config.toml
d_model = 256
activation = "gelu"
router_score = "sigmoid"
normalize_top_k = true
balance_bias = false
router_bias = true
vocab_size = 32000
norm = "layernorm"
norm_place = "pre"
positions = "rope"
parallel_block = true
init_std_o = 0.00705
schedule = "wsd"
seq_len = 256
Below are experts of layer 3 (counted from 0) of a mixture-of-experts language model. Rows are named router (the router's row for the expert), down (a neuron's output weights, with its number) and show model dimensions 0-255. Each number is 128 + 24 x the weight over its row's rms, rounded and kept within 0 to 255. Numbers have three digits each.
After each expert's rows: a language model's description of what the expert responds to. This comes from a sample of Wikipedia text that the model never trained on.

# expert 56
router:134134151132100143159169127173129120139122097128151094122109137124152137129085119130130124143137115121070114115164101129177149140106105117120154106094130111153121182128147088110141121120140136151093141065153109157118086116140107136138137108136178107121093160127101131171112124155158110108118076152141146111150167112134100117141154113131103088172106170132117154115167122171136112095145113150134140125128151135150142166137167126137077122146141122124116108170100169137123140113100116148149109128095118113124124111116111168111121132116080124065170129126098135168107120093151118110131160181085090112154112179127130133170125129122139087087182143163119138138106129105156121127179119112103124125120126160105134090097149102129133108127160169133120092131123077122148135112098136
down0:130134123159122074150134149060133151165136138069133124146138127138129135126113158163144097145183130131130163144142138130132108102104114123103143098156117116158115085111107103121141081122147110132129169147113129131154130118110114116131113129123110100094066100098162126121161149110156110105138138129132148186097142148137152138159122102135110149121138162142111122090107107107094124090168153127129162116181144122142118127153103143123069153146154151128180165183119113145170159108090145110110113106134131097148126107114115150120171085141125137127129114087113085136130138132134107135156155134138161146109122120126122133136135105119149175124128136094151126099145133112157142134147144062118151127122135096131169199177073099073144139125143085115133126105142129106115116102120138
down1:168110116109168146143149169095152120166120130160141115150167118098140086127115124145184092162078098113147144157175157143147103149120139142109108139124105116116154076194125155141123134143147087147199113083117117119104196136142102182111110116124106134141125124126184062127110124167118089134145141132111131128138111101107119132090148132123111133121122134131105104113114126131135116151120136127139137164114096088100190142104133102134142147130124143066114101083138134104124160135146119097107149101149116177120134131108124090140156159127137146174121115106129116134164122131144132105151139122150123123144110154145124125099184137101110126118092121135099148133087124138121119151118153091119130169138137091122106131125138154073149130072123143107143131121127146121121152145098102
down2:096150127120149129091121111090142102133140134147139116141101115105041093114147173112114158132120159129173117140165135162115169115131130117091113134115144122129162104114097123143138171111134117182184097102096129103153147138114123114134118142164171146100118117089128155118098152139126141117167140127117117118137095150143107134127137156156139103174123175121116160101096115112102074111073162148114133158113124148138119114163131121094145110145100138104135144137130135135106073113113124125138101120098134114107127118115122142113154170121122120162104124091146177162172130153173093129157124148127123103118187104113141091136091135111144132109115111155144140137080144168152090106121128161119155143123098137127138115160103109128159123120145081099142086129085116125167190115120129
It responds to: Ordinal and number pieces. Word-final pieces like "th", "nd", "rd" in ordinals (fiftieth, twentieth), plus digits and decimals inside table numbers such as ".60".

# expert 62
router:153076122164131159121157137181122199161092099144163115145118112150099130136096136137129138121135098142085117137111111120140136130105099091077179087098088118143143119094166092134121089126167150146130155114139123124137130141128114161126131149102152141153147185113123107143154141139126082127105123140127104095150124111132130120145140100109126104085131094128137171101171169157120149118133188165132153152124148118120099145106124109144109104180142147120162149193141120134119107121111173139132117111126122141150122137088142126144146152130122145094146142145092127195115096123141133152125159125125143142164115156133141138158133127119113083112153137122126113145092129122120103141103136086144144096096102145123152097112089070114129077097123153087137096125120113119178108125130152
down0:144072109111148107162140122115117130121108138115093109129124165124173144116121151137093143153097099116103115109163124155143118139156116132082133153112134130162113172107134165140151117138147111102112109118138165124108105110116117167115150124186147079110165115156133116154114167107086177114135129156157121167127135155163115114165063114135121137132129123081130104082124132121111105132170103132122131153131127126131119115132122129139157156108116115119135124163141087100108124106145144155148119171113149118126131117168138184127154118161072123126120104126136139099107179098114081141154108133146144127122104153115083149080150131162129161128102139111135132114105117096129179155117144187122111075153123115125125171133147070095162125085175129160131105113149093097138114140142151
down1:078101109102115100157093122078108170138132137151087134137171110112126105135164164090126128137161123190161121118140097168126111187132158111131153096134097115124119138160153139113128134091117168098137145162099074119146165135118127116130148171162125113102123148143150130148154122146125111121118153092128120130107108124103115113150096149166133143185159105101132127120122114138175135137148130090106109143114086128161100122135124152122162103154147133150160147143103148126117108138112152169135155136117101137093153103166097082083117082103132154139140104131123144129107136131135138125127155084146111130122121086121136140154136056142109155122165125140178146117129108079098130092097140149100133159120112126124148116159100152112126112145181121121113095094115129122147157140074145
down2:141130137143142114117089100142125153079138143156154099135128085159129127136144136138191121131103072082120088141072155135160159151100167157111158123141124106077147135125144103165117111100117117119137090153137141127123149084127129114152149125114098112089100106097158138111094137170120128138120128112136114091123123156151097114097088105164148146104136131150144116140140163116120150146092173096131092179097156163167141099150128126103120111110109115111122097132121154124128113138148152111164081100170128129125086127123119101120145129130153160148131130114113145103168156114117110093099136137160124115086156122137115151120156146112154127102137087112169173142156094100150103084092123155132119145148154140114114140126161094157111140147114172167148126165167123120100157109138175
It responds to: Agent "by" and hyphens. The preposition "by" in passive or method phrases, list-item hyphens in infoboxes, and sports words like Premier, Head, coach.

# expert 63
router:161103106130123128120179192093141158145110088123109098134179155126113141125078128168110135136109127104104121124161130106166119097104104091093149125109098101197144138121148134137111114133110141140102155113172146125096119122109101169095126106144156123112106140081086121158184124131112114139084147115105115115101142150123121116121144111094083158175115124114109131111168161142161091106159126142131131153122116117128141134158120095147074140130109144132136135190153101164140161140120100131140191110142096144115123130135177118132139083156108181140146158168140139167111116150135123132094075116109134106134119132117122109123081114169166117133164168130129113149142128102134138113124135116153151110087120112105138110123119112121110079121148121107122111161159107110155139124134148
down3:121117128117083103125125082105121171129138139135122127131077112131104105121149105077147101162107158126110185161085088130107133108126076135182149118126108144115130078170138066154132108176154148103153124129157122156123147126101106116131132125138051110135144159148108128151151105095112115137178138134160110206120115141147132127169157117143149101091139126108142154095139153117100168071111149145116130132113126149105102150117167105153135127129122145131138155167131123103129134124142116181120148166116133109129150124094088149120154154129138101122136086140166142151097142129117110123146134112130119185140157108127117095104163139104128127126113129145138130120131098141132144169151150147122083137084094113155103074123108168168118099122136115107141121146116132134104139147113138
down4:106130063123096149164109159125142125139087097094154115152144118114145129159094189120157118127117113096156160127139147118130104103148113134143118122134143129105146139158146156120115129138107112105106158150109137084145088128138120093154083098147171148124098126111130165114116117126138131118181165126086162118161098150118137144161151099089162113120141133120104130107108134148148116065144127122153144117148096147145093120156119112131154141134162120194140115135088167092117121101126145109154171126138119192101156110119111135180112109134101186136121132118150080115153151119135137129095141139090119116112171090131124144096177098137141141098124154134107122129090150139145151077079125144164120151112134113159139147112104138135067160121117112133146147112131092129143130096148134
down5:109149192147134114068080103135137129106132140142138092166161122160080163118150119132137125135107136141104137166137141201130123147107142139192142106130111114103134114172145086103130185137147134137120133112110116146129146111159124156148124150167131140121151104069144123125174126124125121111137131147129146107142078169131147125124119129143108133150103103169168113078138134096112145143095181132129082139089127094127143126109117103091211103109123130104156144193110107137125135164112149121113154127146103115129128132139122114098099165120144116120110086118136139090103138136145105117166153130148113125121157142104118107152108152113165104149135089152121148122127155158086147093108120137092149098112102124079114150134128104119176118124135117111128101114110148120110104165128124
It responds to: Descriptive adjectives. Adjectives after a, the or more, such as early, major, small, various, profound, problematic, including words ending in able.

# expert 4
router:142122132078128075153142157123158139126148061159146112102164118092107131130097138165074090122143144131097115128186122122150129100117097106127170097104104133161156127134118122145163120156105138202096122111170134115106105119117127178135136113132154114085126103136085134184162158131114127116092111113139111124114143124102101141138131122117129142151130134139114151104161150135134123152127167160126156170127114129111172127123116138134087139132099146117103140174165131178121137120123119138140166125111104068109126157119146106098124104125134159100148132164085132137177109172148172138106097106117117095118146165108135100115095107102126109155135124126145116107124164136160140138171160105116146153136096131093126089134095104135116082108122124115126096110131116128147175122095151
down3:130103116158142137140177117155165120154103132103101132128129157114168108129117117125158148135146117095097161168114163107144102121115134127089138145189110114149085124136147158113137121119116119143131129136168103109138143100088133113135129085100150154119169113150165109127169104111094091074136133169118156084155094138134140113083164091107103126197139150181091092122112157095105101092145138127122115119119103108109136140149110140138124099086125110140142103110104180071142133123124138119115139125127132150107125116104136089149126130164094157105105114071138158115112159154121103135137120147146121142163171116112138143147104147120115113118143156148136149136124118125108144118135084108161120097112128137174103123172163170177130142134081145137120127097134131117146162121083176
down4:134105114152158089128110127120151110077124144110109090117138134154145112160118148171127140095131123148145168129136130132138147094125165137119134127132125145138121124193118133131128149087083130171121115134125090129132106113122138132142117166150103123095143178102135111116188154128112153074121138096094089133095103148093132144090110105087152148158164110140100091145128143152152115102103162130118133131112100115135122149105155129141082138121138153128169112095129141148112153173080121112138104145132138120118088081116147143129132193124118124142144123182128131128131113178126178128098108113116133093132102126166155111115127116153100118099037156167157104103136155093133150114152121113123153145114095107121123109123106162131133164144138100129157171130125165150095170139156118
down5:143176162134156118096127103099104131134082126161111105131108139132084123088108132106108095131131146135118147142160128171094123130060172171130128098157153161081160146145113103147139083154178177137109148143120132148134165116142125054100127132117101125138141114105160147118117152127108124114092125109124159180179148133115127125142133122130112151091145134103160153100087141125094125124109147111144093114133142162118171145147113128140166086144114170135108127148150106142091148111162080135161147102125126148119090139102084107091143121163152103136103167140090110138158120133127110128145114134130143151127131126142134096145137111172123097132142133149099111126123107163166079089124146096068128135125128113135144131088129139109151131124110124166093157163156138119097112154131126
It responds to: Size, direction, colour adjectives. Descriptive adjectives and numbers before nouns: sizes, compass directions, colours, materials, counts, e.g. high, north, iron, small, three.

# expert 57
router:158113136113103127162147145135122137103125094146123127123144103121094127119111092167138098142140159137081113134140097158128150149116107138105180102089112122188151124155140099121115131123146134127124149096128140111119150087121095141137122115130129123105125168137104124194113105110142120137110115112190134103115131165154119133114105130126079144155147148102123149109151134124149104099129175146141117136125150120147127149148166158141123140130135080127085130177140152127129114071117104102142162093113150147165106164094142154139135145145109106118144126130081085131145071154143149114132133126130119142138137209102157124148138155140155096107141120150108077133097129130164120117166152159164097111102152114079132057126114137143109074110141124106118101174116084142145125125117172
down0:149158135111143128130124136121147167112138179088086125138155158139112164121132188113086112120115177179121116167163126142100167102134085116122138113149143119131143156127122105117150095155162134100146117119128125128154137060100133145132128159159099087128144161111129123142132150146132109123118136123093141150156102145146135144170136152119108141128125137113122111095081111173144084194106160119115095143148178135093128098115135143137078169152112107136113146066130102147134140118135058114134141136155122099130131121126130091152136133095128105131096119133128126143110127167124124139097143080164164099142144120145116118121167085144125118149123110079121111126081100119127122106130098135181134067142147103135163141117116125096161154159124124110132112139176144152119129133090131
down1:116124129144174168136137133128131118140159103103112130160138128103112112154146150095109137118119162131140107138130160082146110122135151113127123132118127112130147128136079147077121127142124156107153111149121134091107167061114151109121141136154148149096107148101080084111094151128127113144138098132112097163127129104111101132140126147135182099166137131128149121125143144115112127083106144117115088144141143120101146117114149121150154122134131186123123074154130121149125140143088074096161129144129150111110137141138114092137094079155113179152188140144127180123097108138141119145128136108075182085125133171164108141161099181088133109141124140152142139140154117149099143120127147125141086137131094093148098092157165094119150103182105165127108145140089120143128174127101123
down2:119139114163126155126155130109156111117140089119160105117111141113110087139122145096085140124144163125107082118156119127109119085116146106175170129133171119121155094117145199108107133160129164102114104110133100092127141107115161105150127104154099155093126172145127112105082106133119125148122116110125184124147133131149084126148164102108087128161134134076128129172134122154131098154124142113133113120151192101147133099160123124110150126134131118135129145153114086099123113100128107146162100144161134134125131142137117154122120114134108087147093142138109140133165116177169153127144143146114145159105114160178094131136201176148133114125124135129091095144103156161110143144077066123137108120132095099093090107119157158174157119127142099142115137141144138136108135114108126
It responds to: Commas after introductory phrases. Commas ending an opening date or adverbial phrase, especially years, as in In June 2019, followed by the subject.

# expert 0
router:141087144142121146134132134166134140127105113111144142126128159133103096132117119149110114136135147112080145122143101131119130090117133135088191092099107126166134150131118127161103103102124095172132111134150098110115138147157123196135115158155152117147098130105120090189190137162133111101150139116140116146141138102154137125113128118149115110125130158139150173103166150123168147091070158127111098136144141082120135136126140118119110094159128147115125121167115079168119159087141082147148138121158132123115136166128130103127155086143095155114117104125101116155140127139146117155146119113160115120119156176156144133154150128091083099092156107100116141100136127085122131111189145130080140120091139143100131099084096100145091082088144147120103112128116093096129121139128168
down0:137131143129119148159117156146105117126085152119116110104124165149092135119146149121137110109133082114131118141119115154141129181125156150136131110154158123129153145134109104156097116138138137140178158070100134096104157139109133152108150153065120152105131141113145109131140110118125106097174142061148123135105120105115152157078174135146087142156130075112188105120109140139124145109126183141156141128130143123091143120122129120171144131121136163206115168142101139160099083107088148076115113079158137128113089093084145098121136154123108141100139146128118132095134109124093095129124110156155097126116113125145125120083166108135130116116181148119151151136154127106107148126132138113145150112139106098138131104101158159143170123099086111106131140124159132167104142156116146
down1:124107162118107097151131117126157110159173132115154143159122130170096097129128177129162132105131102135096162062135113092118151109114091126084089113143087140128129164153127137079115108140099092083138100166145111138151167087143112134104120102138133151150074106136103110104123163139114138127121118154133125136107148153113093115139118120130170128115126124143115078109176158123120165165084090123123165109130112106147126146143106100131147107138121118138160095143147086111130131165118149142158153157137088095165074146105105140127080170136127158106101121168145139155180153112130122118107111140099108099104138140114140136101101132154145131188138154126158149138170143118101143105110097139119116184129087149123109131153139132150116107182128132127118122121130153109153153151108137
down2:118100160116149134129156061106083117075112129143142135131118141157109147133118100119168075159137172116144087133141131148099101142140143145158130162119093118141157120138100130169167113103177123170126104183093128177140103117143127108077109109139108157139137132133161101155122121122180097127136103130118095120163145126159117104137135131097131136105064129165162105134149108126147128120102170133124066125113129092106176140124101108142147094170122156153108109113143108122108142120149112155113153093121171111150182135141151097080152124121153066138136122102143132151135114142130088146139140113132172118111136112147156146105125124105129138160143131137109111111092089101115136127122129125101133144135134091170085141151134154149128140121141134133102146123149089102115116145093170
It responds to: List item dashes. Hyphen bullets starting lines in infobox-style lists, plus table pipes and separators, his/her, and hyphens in anti-/non- compounds.

# expert 26
router:137136181128133133152139157087080158150117101139151162113118126133121116119092083193135104105104154121094096137113097134175120109118122090148155075114131145169140115126109095147158104162170103150111161071136124139127124085143125151126113110111107124123150157099094125177096147145113106128129136156147135124126096142134137095124143093135117111117121146113089140114126117132161150092160165148147125131122131108138149137123139112161126105149112143127102149164177130134100147076150118183195163121139121108133122164090144079141133106135101141102130142124092114160132144148173129133119125097104101152145119163149130125124149158096153087075148156125093100135135125109111127104108131176121136104143142109085103095127121079130116121144121105125143087164113123105168134137128172
down0:102150111156109154146105162094137133115134166172183161111144150110103102102118118110099111122102113133111108118103116102110088113151129098121080124140137142164129073142131158155101108132142136109106156120116139144152168147110175145169134109135133143135140149147152157126172113107073099118164072143156112130129135106108128154126102120119137081161135139131118134094146146126130169079115142159107109143128151152084139134103153119166182166171076069143101151114125128158124164148105130169108079142135114095161083151138120127161083123138125117164118140091088147106124116129123113124163086154122142159127096121152118106125106113113118162100135144131159128119110151152179131185072105132130130125126112122137124110111130125138102145083128131160124141117109121161123137150120130
down1:141099147129124105151131083147104149161133128149091136149097163117111143106115132145176084140148086110171109126110128145102176087101095166086151121121137116143169146132091187101132142118151147146125099108152144151122117114101110151141138130109129145144126143096102101120160088159184189128171138110162159142135101171106120109136150124113131089115153098100085141154126133155159144088084155139152116135153129089175135138139117133142101122113152127100168143124155159110122123120133143109141135137122140145154116093168143151118157161109172115117128171085137103101167130119160153138137162116134120103171120129129147110105111147109157123111116096086104149136116126086152126085139087132129109141120096122151080116123132142075113123105144103119129111094092137157113127105088129
down2:105120133078158133144118128128109147110077157205140154151150141114110080156143139103175138136096112187137101117084118132115155131180104114115179123111141077098100143134171159135109121171097100133107102135146125120126154127163107106107147128137130130133111126138133097169135129147170134154110169105138085096126121140092111153167116118146128127084135155135106167154093092133149089118127090159107093088131140098102122118086091119149159149163150095116143120070113127148126142138122126129099101125164146140108112148132139104126125164146103144152105114176106143104124136118086108160114132139125088174108176133109156122128094163112112122147158136158124103118141125101124138115159143164142111101168130112102167119143154126129130136148146164111131120139109127130083096135124130
It responds to: Mid-name fragments and pronouns. Word pieces inside proper names and titles (Bideford, Bappootty, Javed), sentence-initial He and She, and pipes in squad tables.

# expert 51
router:140147106129128118140162111120120144159137112137136132137141138136091119096087149151143135136141120131139148129129114139139167152101116144106167101099088146179138139149129085153136132154112168135124112117135093116121085147129137123121181123157101114137109120103102116166159158149166090119142139136143134085113156148135121104127169122122069126164141139152142129086169086156154095128102141196137171108122163100147086141137102123125099095135096193093133157167121105131135122120078120118163103122142127122118113115125136129088142091130119143103160122144130139112126122142159159161105167156131105125144142176124104107155126130104140102093164108145133078124096142120153114116173140172115131097125102138091103098116098120147143124130150151065133087171071129100152147133117159
down3:125137098099107133132132081122141082097133123134103129133079113135094138109097149069133145088099110124126095083158114091151128133133144163157141142123152082126168143139143166109136130107113171083144149167153142138140130126118189116124132121128157111181114144121135134109176102165148134145139135164126088112112142121148123167099185173152106128125096111142132138128119130109188114113091174138132107159135123140108147153116113128115113132100127130151115142043113134168146067121123102111067092139120098121149155100140124112097110137172096113147122123135133127121117154117094079144136135165089126153081151123112159142129086146131147149141146128150122122138104115147113094127133152175150140148116122143118138131137125132138078134117156130118147175107116143094103126134154140
down4:135127141126158144146102158189157111112085129125173122153096145117155118116100117106111173144162126132114095154092163136111147161093134170118160124160182157121126136139146072156131085115132152131094124127113093126115112126141169132155152117116164081087141118099103161112107114113110130101133117151133129117120186109096129126127109151100096190124138141096106113177152110116170141140153130104129107093145106079103113121131128147143128114181138132130142125166116097123126121132117161100132122123164119090111137159136146137097110156131105112126104137126122067144114126100175091104151118141145143114163145148153128121111108138159103145133148152150148135118146126071079138117121140129116153076118108151098140097144134104076158092135140129154139120098155111144149128124091182
down5:128157173182147151179128129108125111139117147151143113095138114136136150129132112149135122154152129132107095142152107145111126126112123106097143141151094151144112117123125157155162119136150122141147159088131102116134113131134099128173088116115095123147140123142144125133102177128113064096143113139124102154134144100101118125120094170160085120120158094112083125123106161163135173099136195127098095123137141126108128106129088145130122119091144158169105131145166089134119119135128137182126161129145168120085156118123132170167106111078105137142092151128142138148136128134124116088164090101143088153108144148135121123109111125135108170064124147117121119158175103143109089165114134098158146084106139126141098120130097147114131166141120100134069118154156157161080100138119124
It responds to: Name-ending pieces, nouns. Closing pieces of place and personal names such as ton, ley, ham, bury, gel, plus ordinary nouns in titles like Way, Village, pitch.

# expert 37
router:124146130121112101147151145092114152126097073138114111130124172131098121135099110180112121130161170118144126086122078138145139127114103104127139148141110158148171116129099087114137084145158125150099137084112125137123153167161113146087154139125114137119102168114101130171142146142127091173145100099145130098128127117123123114145129126158087115140125133103117158106151127127120127111120131144147133082134142114138170128120141115137105101118103149119159143173163110189119149130086155133188140122128109096110155116123151109131155125134092102075114121163123091177175092184157145121144139125106103130127134144126140140133124168076123110121167161130081083155121125173123120090142143145101170115151159144109135060133142128131113091120121112109127095174102114110162118122120139
down0:135065106091151162174100126126149125093096163171091127131128123087131112144162154144160108119096113151116127070153115135112134124133105104089122151155165160115137153115112104116100105145094101097127112142194118152147167128136140149112120131096174123134130103130170131132134121163123156107131118134145131114123134133080169157107157104133128078138106118116102091096155122135159139139128134087109112142133150081163143158149134115144153142124171147121085177164165103174093097104192119151110091133154134113136114149141095119129107128138090134096151098084136158118134078127129110134097099102094136117111151105109119121133122136113144145087153162127151165112105144118142118096165096123149144125132126113161122150123138096176105164158133145131153138112123124119137121116129164
down1:135127084077110106132130108121134112120139118111164116134087110130121143075105091156162108091137067151147110110116113101164134128145100131147090180123138136119158134097153102111123172133097115131203097112159115138127110135111123154169154098119132165150113132161104109098137124131108093152141124116148134113108156140095131116162125098150164092142107151139125149074144167124134154150120135119162193151131146084122130142168126168105125128061123139135181111158133104107158111112169120147114155139116110127114112130161127162124117074188143138143117123126104149128176129103129163147147132103116149161107104147126157112114121112142124121097113086134120166126138135138105151135096135140135147128072117158112136133114105125106123143157102147150147109156091115101130130128116186
down2:104118122159147137138139116107130145118126165129125137116111148106131116093178119165102114150094131057145174092141114096122111155102145137154135128146126148114117164130127089126143152124122146121126089154168113107127146163140140139088152164114133140128157139110133127145150155091072115134106163113113113123101159149113158129115124121131128109116095091175131106149149110077123067165147134121112085145117122129141134133140167137121131140107182182093104126130139138097106169119119093136119101110170114063126144112131121164165093106109128132123129130176141152144143094136097095151090097161147164136123148147126129115150102131179089152120104140122113128167093111118090179157138182127145141100101124118149121183128123117117133162138168120111138090133156119112115079108107115
It responds to: Conjunctions, units, name pieces. The words and, or, than and table pipes, units like acres, ft and hp, and inner pieces of French names like Jérôme.

# expert 6
router:116121145139156151156145139118171167192136123157152109160118151116093122121091148163153113138130109127113120109123121154153130111104126129122155129077079144174122131140150081147163041116142148180093137108117180134103136122147131112116174137116126135131130123131106127149166139116144083116117119072172106145154126133150088162106162111099081120177137153101130154133171117144156139126132125173146151124130101073145127177134144111163135082175096162126112125176140105143115103090072157145151113097100100128114111151134125145151119125141133134139136115110117076122175118129156108130122124134132129119111133148172122123121115120113118104109159134135135104166098121151142120086109150126122130129102131147103137076114120110158100112144117147132161118160137127099151125113100147
down0:112115109143132117065122121100114134128117113149103088104127106122127130157126148139159089131143124148164159171095092127129139106125143118089133113114124101128185120114105121155142142104163134114120127126158093148132139144112091109119107147162106100145139132175164125141149115170134158151110114120130117143114111121130139117112115119144132136149124145093169127136149110119116159179093177079103104160116102135125121125043144142060112165171116129117146145154117157142127112105123153164149137153122114097133110103146109144110114188150123136143124127125131186128155134115149118178122161106147135088101135119124133160085149151111146122091099130126137115164161109165078115127126119146166121132128090161113059098158112164137108161122109080110138138118114115157102125173102154
down1:134129126134102151129143113145158102136107120108145101176104122117124144093103164081161082115134137158135125157172157118132119140128185140118074136143137154139106147171127127180131144136147124105105147134106167125120120101143124102148143141088160163105069140107111186140129102127141135129099135125127097122136127084153144118096110085113137118153119111110170163167099117162169185106124120145128139138150098111104149137111169113104132144128103146104134126171139092098156166136156132147111139166086136116121144141088101119135202148098159100122117105105099102103131102106128140082155135120129142132141113140111120110119135120085103131132146120136109149163150113112125101159152129177151140114131114165120103088142146107126119126131078084118156137110103126178101103072127128
down2:114118133159143093163117110084161101126119192085100112140160127074155113134131159114150128124093135155129153132095122108128134127164115123147121157152105139118110136099141146153141080128093142126132104116151159074106123172093124195091099156096134121135132132154110126116131163122144152128149151118122106140116118147087161132104118096142132131122141148168131137105124130159179130152120133132114123179129144150151104174143159131114119105119132115120144131138094107139120136130114030163162146157163125097166143117137115121144104118119069144097166128108142133123127108132106122139113091114155107099165131121145087121100097106131107148158104121132120150073124172140198147132133093136110116153105142112137123151122129105113116120145157177108149088136110159139146168116101112
It responds to: Preposition in. The preposition in, plus In, into, within, outside, and fragments like con (semiconserved, conspirators), den, der in Dutch names.

# expert 18
router:114158136119126143133138136096105139148164131144129121155140151115089121102114097145100123125152170159089129114111117146162116082093098132109155052130089153171165138144134120095104077159133126150114158110151135064114111165133179171120128107137108149108079145104043158163111150154137141181116086117126125121110123124117112116124133117126105061095119146140146134125150134143172141120149167145101121092140139125122153168146100107132139100165105105137135152172168155157134126102125105194155120129100113117153128150150169144135155123136107105096144144142156122153147094107164116131155119121146127115117137131119135139128125139135144103121164121139113143102139134133138088113164146150143082130112088132099105099085113096147120101135137149137106100107103129122118143157121144
down0:131111130109126093099143152141126108118108131167137098153097089097141156142135157143143154137072127103115157156161093131109167128125132126124099093123126132115108174096177155131122130136164135129101127130131096130138127121152097149143124145113126128100132136116119117132139131151118118142139142123180123111136117135163124094118128143155129108106130076101147134111106124144114144163082144135100114147151102096148120088115145081125093185173110119115120151133153088101125108130108122177114160161123187139095094109093149099140163102169131106124149123180153107187111109090141128092100155121070164149141124139162134098130105127170146141133154081127060098093134113144166115116152132199153124107112139129116146147110111128155149116119145143126150113127078131149113155146157109
down1:124127077086090117109139086141089142132108161161138126094176127147115141141152098170118173092140112098117127119107158076136138168151134115125112164122110140068149087151116141113129124155092130137165154152122123162133155117092139084151118157140127184103177109106101131146128139133173160146129127124107121103110152132104153151150145091111158128125086169128146150133113115128155140145101159091100168113140194120149064164146107137108122104092144139161157139131124123140124108093140152097132097132144122113139134153122144117154112131175175119131162145142112122084127122117100096137124162151073135139132126108139160103139143122137135120130108110133102145099093104150155105132109132118111115103173138117154134085136146132098081137111089133123124148137164134085151129095117131
down2:119141071123128158106132114143112127131136106103152155186113123075129149157170139141144124127127148142112107122144173142133128137144122133154153143128092092136128102124153135091131153156152119143114154146142129097120145113118125164160114112127083112119121129120177122080103114164115100124139128154149136122116125148115102129181104130145128104125127117128160165159141129105116148132124129095120146136133072131121127143102175135147124152138147152087147124131131177141122120047111120123125117152145166105092099129128164109136135154095139089101114099140114155122104084131104115155122127115144146155142161154091157097086195162121145135127125131110118130096158125118163100180135136108130162166113093078107114156147073142167118160071070086101131113096120158145148125130115116
It responds to: Nouns after articles. Nouns and quantity words right after a, an or the, such as United, city, government, few, two, plus word pieces following a.

# expert 7
router:132112135131097132117152124095117160123169110189138114166115122110104133102080113149123112131145151141108120109122133125136136132128096115131181127091107121129136143155127066151112124132172112176110101108127122112101159111156087159106131161162148131126112137079076154165130131146116106137122145108122121117146103155151096151120128111134105083161100131117112160096191122131163149080154130179120155120132110071164130171078105119138101105169103137093134136179147141145150098076121144126158120102142101111113116144128139127122154125121127140135122092120131109148163121151133135163144146134137134148122156164136147110149138133061109139099184130109103081178097138137149084108148172146122113135093114116102131098141099118117092118105140124088119087132112125137147144125144123
down0:119078134133170155127106157097156109118107160144136175164137124108146103117111100125112181081163169161099137141114133138120080116133119163134125147129107094127144156130147130130098143184094102111150176146112156093136145106107119080084146125109111130098119086150126118104091154120107131138092146122156118079149160102139064114127153100155139116127098116121163126169128119158127135137106126157119137124127104100083126140121084129159134130131137131133114110140114147118095128121162099111144135151119167119126131116135139145168097107116143134129129120078144133112200119154133106172149139101116146133130132121181109154137181142126140117090129149152157150157102121104160122159145117121130060148106098112128120131110146144197122115147124110142107122148120144170125121073108152
down1:160131128155138117154141106123145172094133094158156102133137170112178145112114098128122176135151107155109122143148078117141145120122103102135151137113125115122103127132129112137114122097107153149142138114141127129116143137119144107140149125131152156147093121147160105134127070116110114097128089143123083149177102152129142128132125137110164128086090164163113079143127155165127162080205100137102111117106086129104165136121158093104171175132129124085117153145123126141106140156141148148120071161115110093104124130128167161103160120143126160106135131110108110119098117081092118124145114116123144165140080140101125119119193138116143129191137116119146162140152099114146066065125136157126140140144118133135092096136167098145139141117111141123130128156124115100159133124133100
down2:123105155146124101142145134119157132129119108114097106155144082122170142134117149179170125097071100119131112128178158127144103126100140086131161098157148132123164094139135159150094134102095170102109146117122131146105133123124127131128111106101108122160130072136112150109154119107131145119116097136089061149144118146137151144147112145145140106131132158077091108103147142149122141089125105144152091123160164160120128115123136147114096136112096142138115135090126147121149140109140141063104140134094127095142083156150097099138185140131124151111145129129137121110093157121115170053111151170156158115112148195135126110128120094130119103087135110131163093115112139152125154142136112152181119119125130168119120142114128116102145135192118118133135150178125158144112162147127144
It responds to: Infinitive "to", modals. Infinitive "to" after verbs or "in order", as in began to migrate or stayed behind to blow, plus modals would, can, may, must.

# expert 33
router:101137156126107123135171161147125137162106089177142083125126163099084111123068161147121105117143153136125112147127098136148133129099139120082160107127105092154133120093132122129142115127159161146160146123159146135119149111148117126070145091108127145067139126111082120187151145142142082108102109123161105130086122118126103133124123107129105109176111121160139124119201170155160127131117170161096108150143105125147171139133145124172139114133125114071141111124097130161116143169120151111158129106167132109137111109106134157130159087156114135076135183145130087155113139142154112129155116108104120131132136163119123100111103158146138104093147111132119103162150141121150130119145128146129143096120069147126117088129138112146130112113121179094110117131123128122172125165109149
down0:110144107136086105123115157150133094120146106172107140105128108143121071122174145129113112131129124153154111093117157107108137102100127155161111133111149129098138107139117162087145129131136180109148139121183101128103075153117109096129164133160128128132124141132146126111087155168118133152165133126112137160107142124143128133113122136143162114157150156090147115131109138129094093138096143114125127154106095108097093116130152135121135122084137153128084133150133108117082100150113130147159146158127138147183099111123162144120122102132118111111145143111149144132109145058127206127134080120115154132115137109141151125119116182138124128106152127129079117158102116111169093125099106168109087149151119137168103196115124095152088138117166129148101139138100148140094198153132143
down1:154114116084128138142169172142111086099109112088097141101143137139163107150140137165112108150144115095093153097126093132149147119134115166147084166106102120100165122107130135116119129122116088123111083117134129134142134151151131138085128095153166149153137150149113179153107105142140133154109121093080118139131116079123101101139117132113118155135153111116110119155137080129112127148151143140110190103123102115118116151166132114140072114141169139089138144200151111165124112158143131117112184132069134143118095107178132159141161158112112136116117153130089154180144085112147172110150126120094138159122101080123088121114120124134164121142127121112174140136164123150142116118187118125120122131117126092116118135143113133138128146118104121122148150147178107131084113139111118
down2:136186108121125102161125131118111082123163118125127125113166125101122176128157145143138113120159159119144153150103133133130132137096128177123132135122122150114137112149128175104115115114134134135172131117082104153125110094126125084090123130131169118112143149130118094135149109179121162149153128084116131159122121160105165119133110128117136174156149099102149125088096169133097128129065112118167151100123112108081137097148119123131118091136180118073103098123136146126138116151131130113156118161167127130181136088141139128134172136088157096100121148109107167150147163106149169113136087143137090097089130147123144132100092159140130124148091125113054075125144144127124094110111111131146099106177128144123105152128168102140087131122125099160135117149155119117117132165134143
It responds to: Periods and decimal points. Full stops ending sentences, abbreviations and list numbers, plus decimal points in table figures, such as U.S., S. F., 4.31.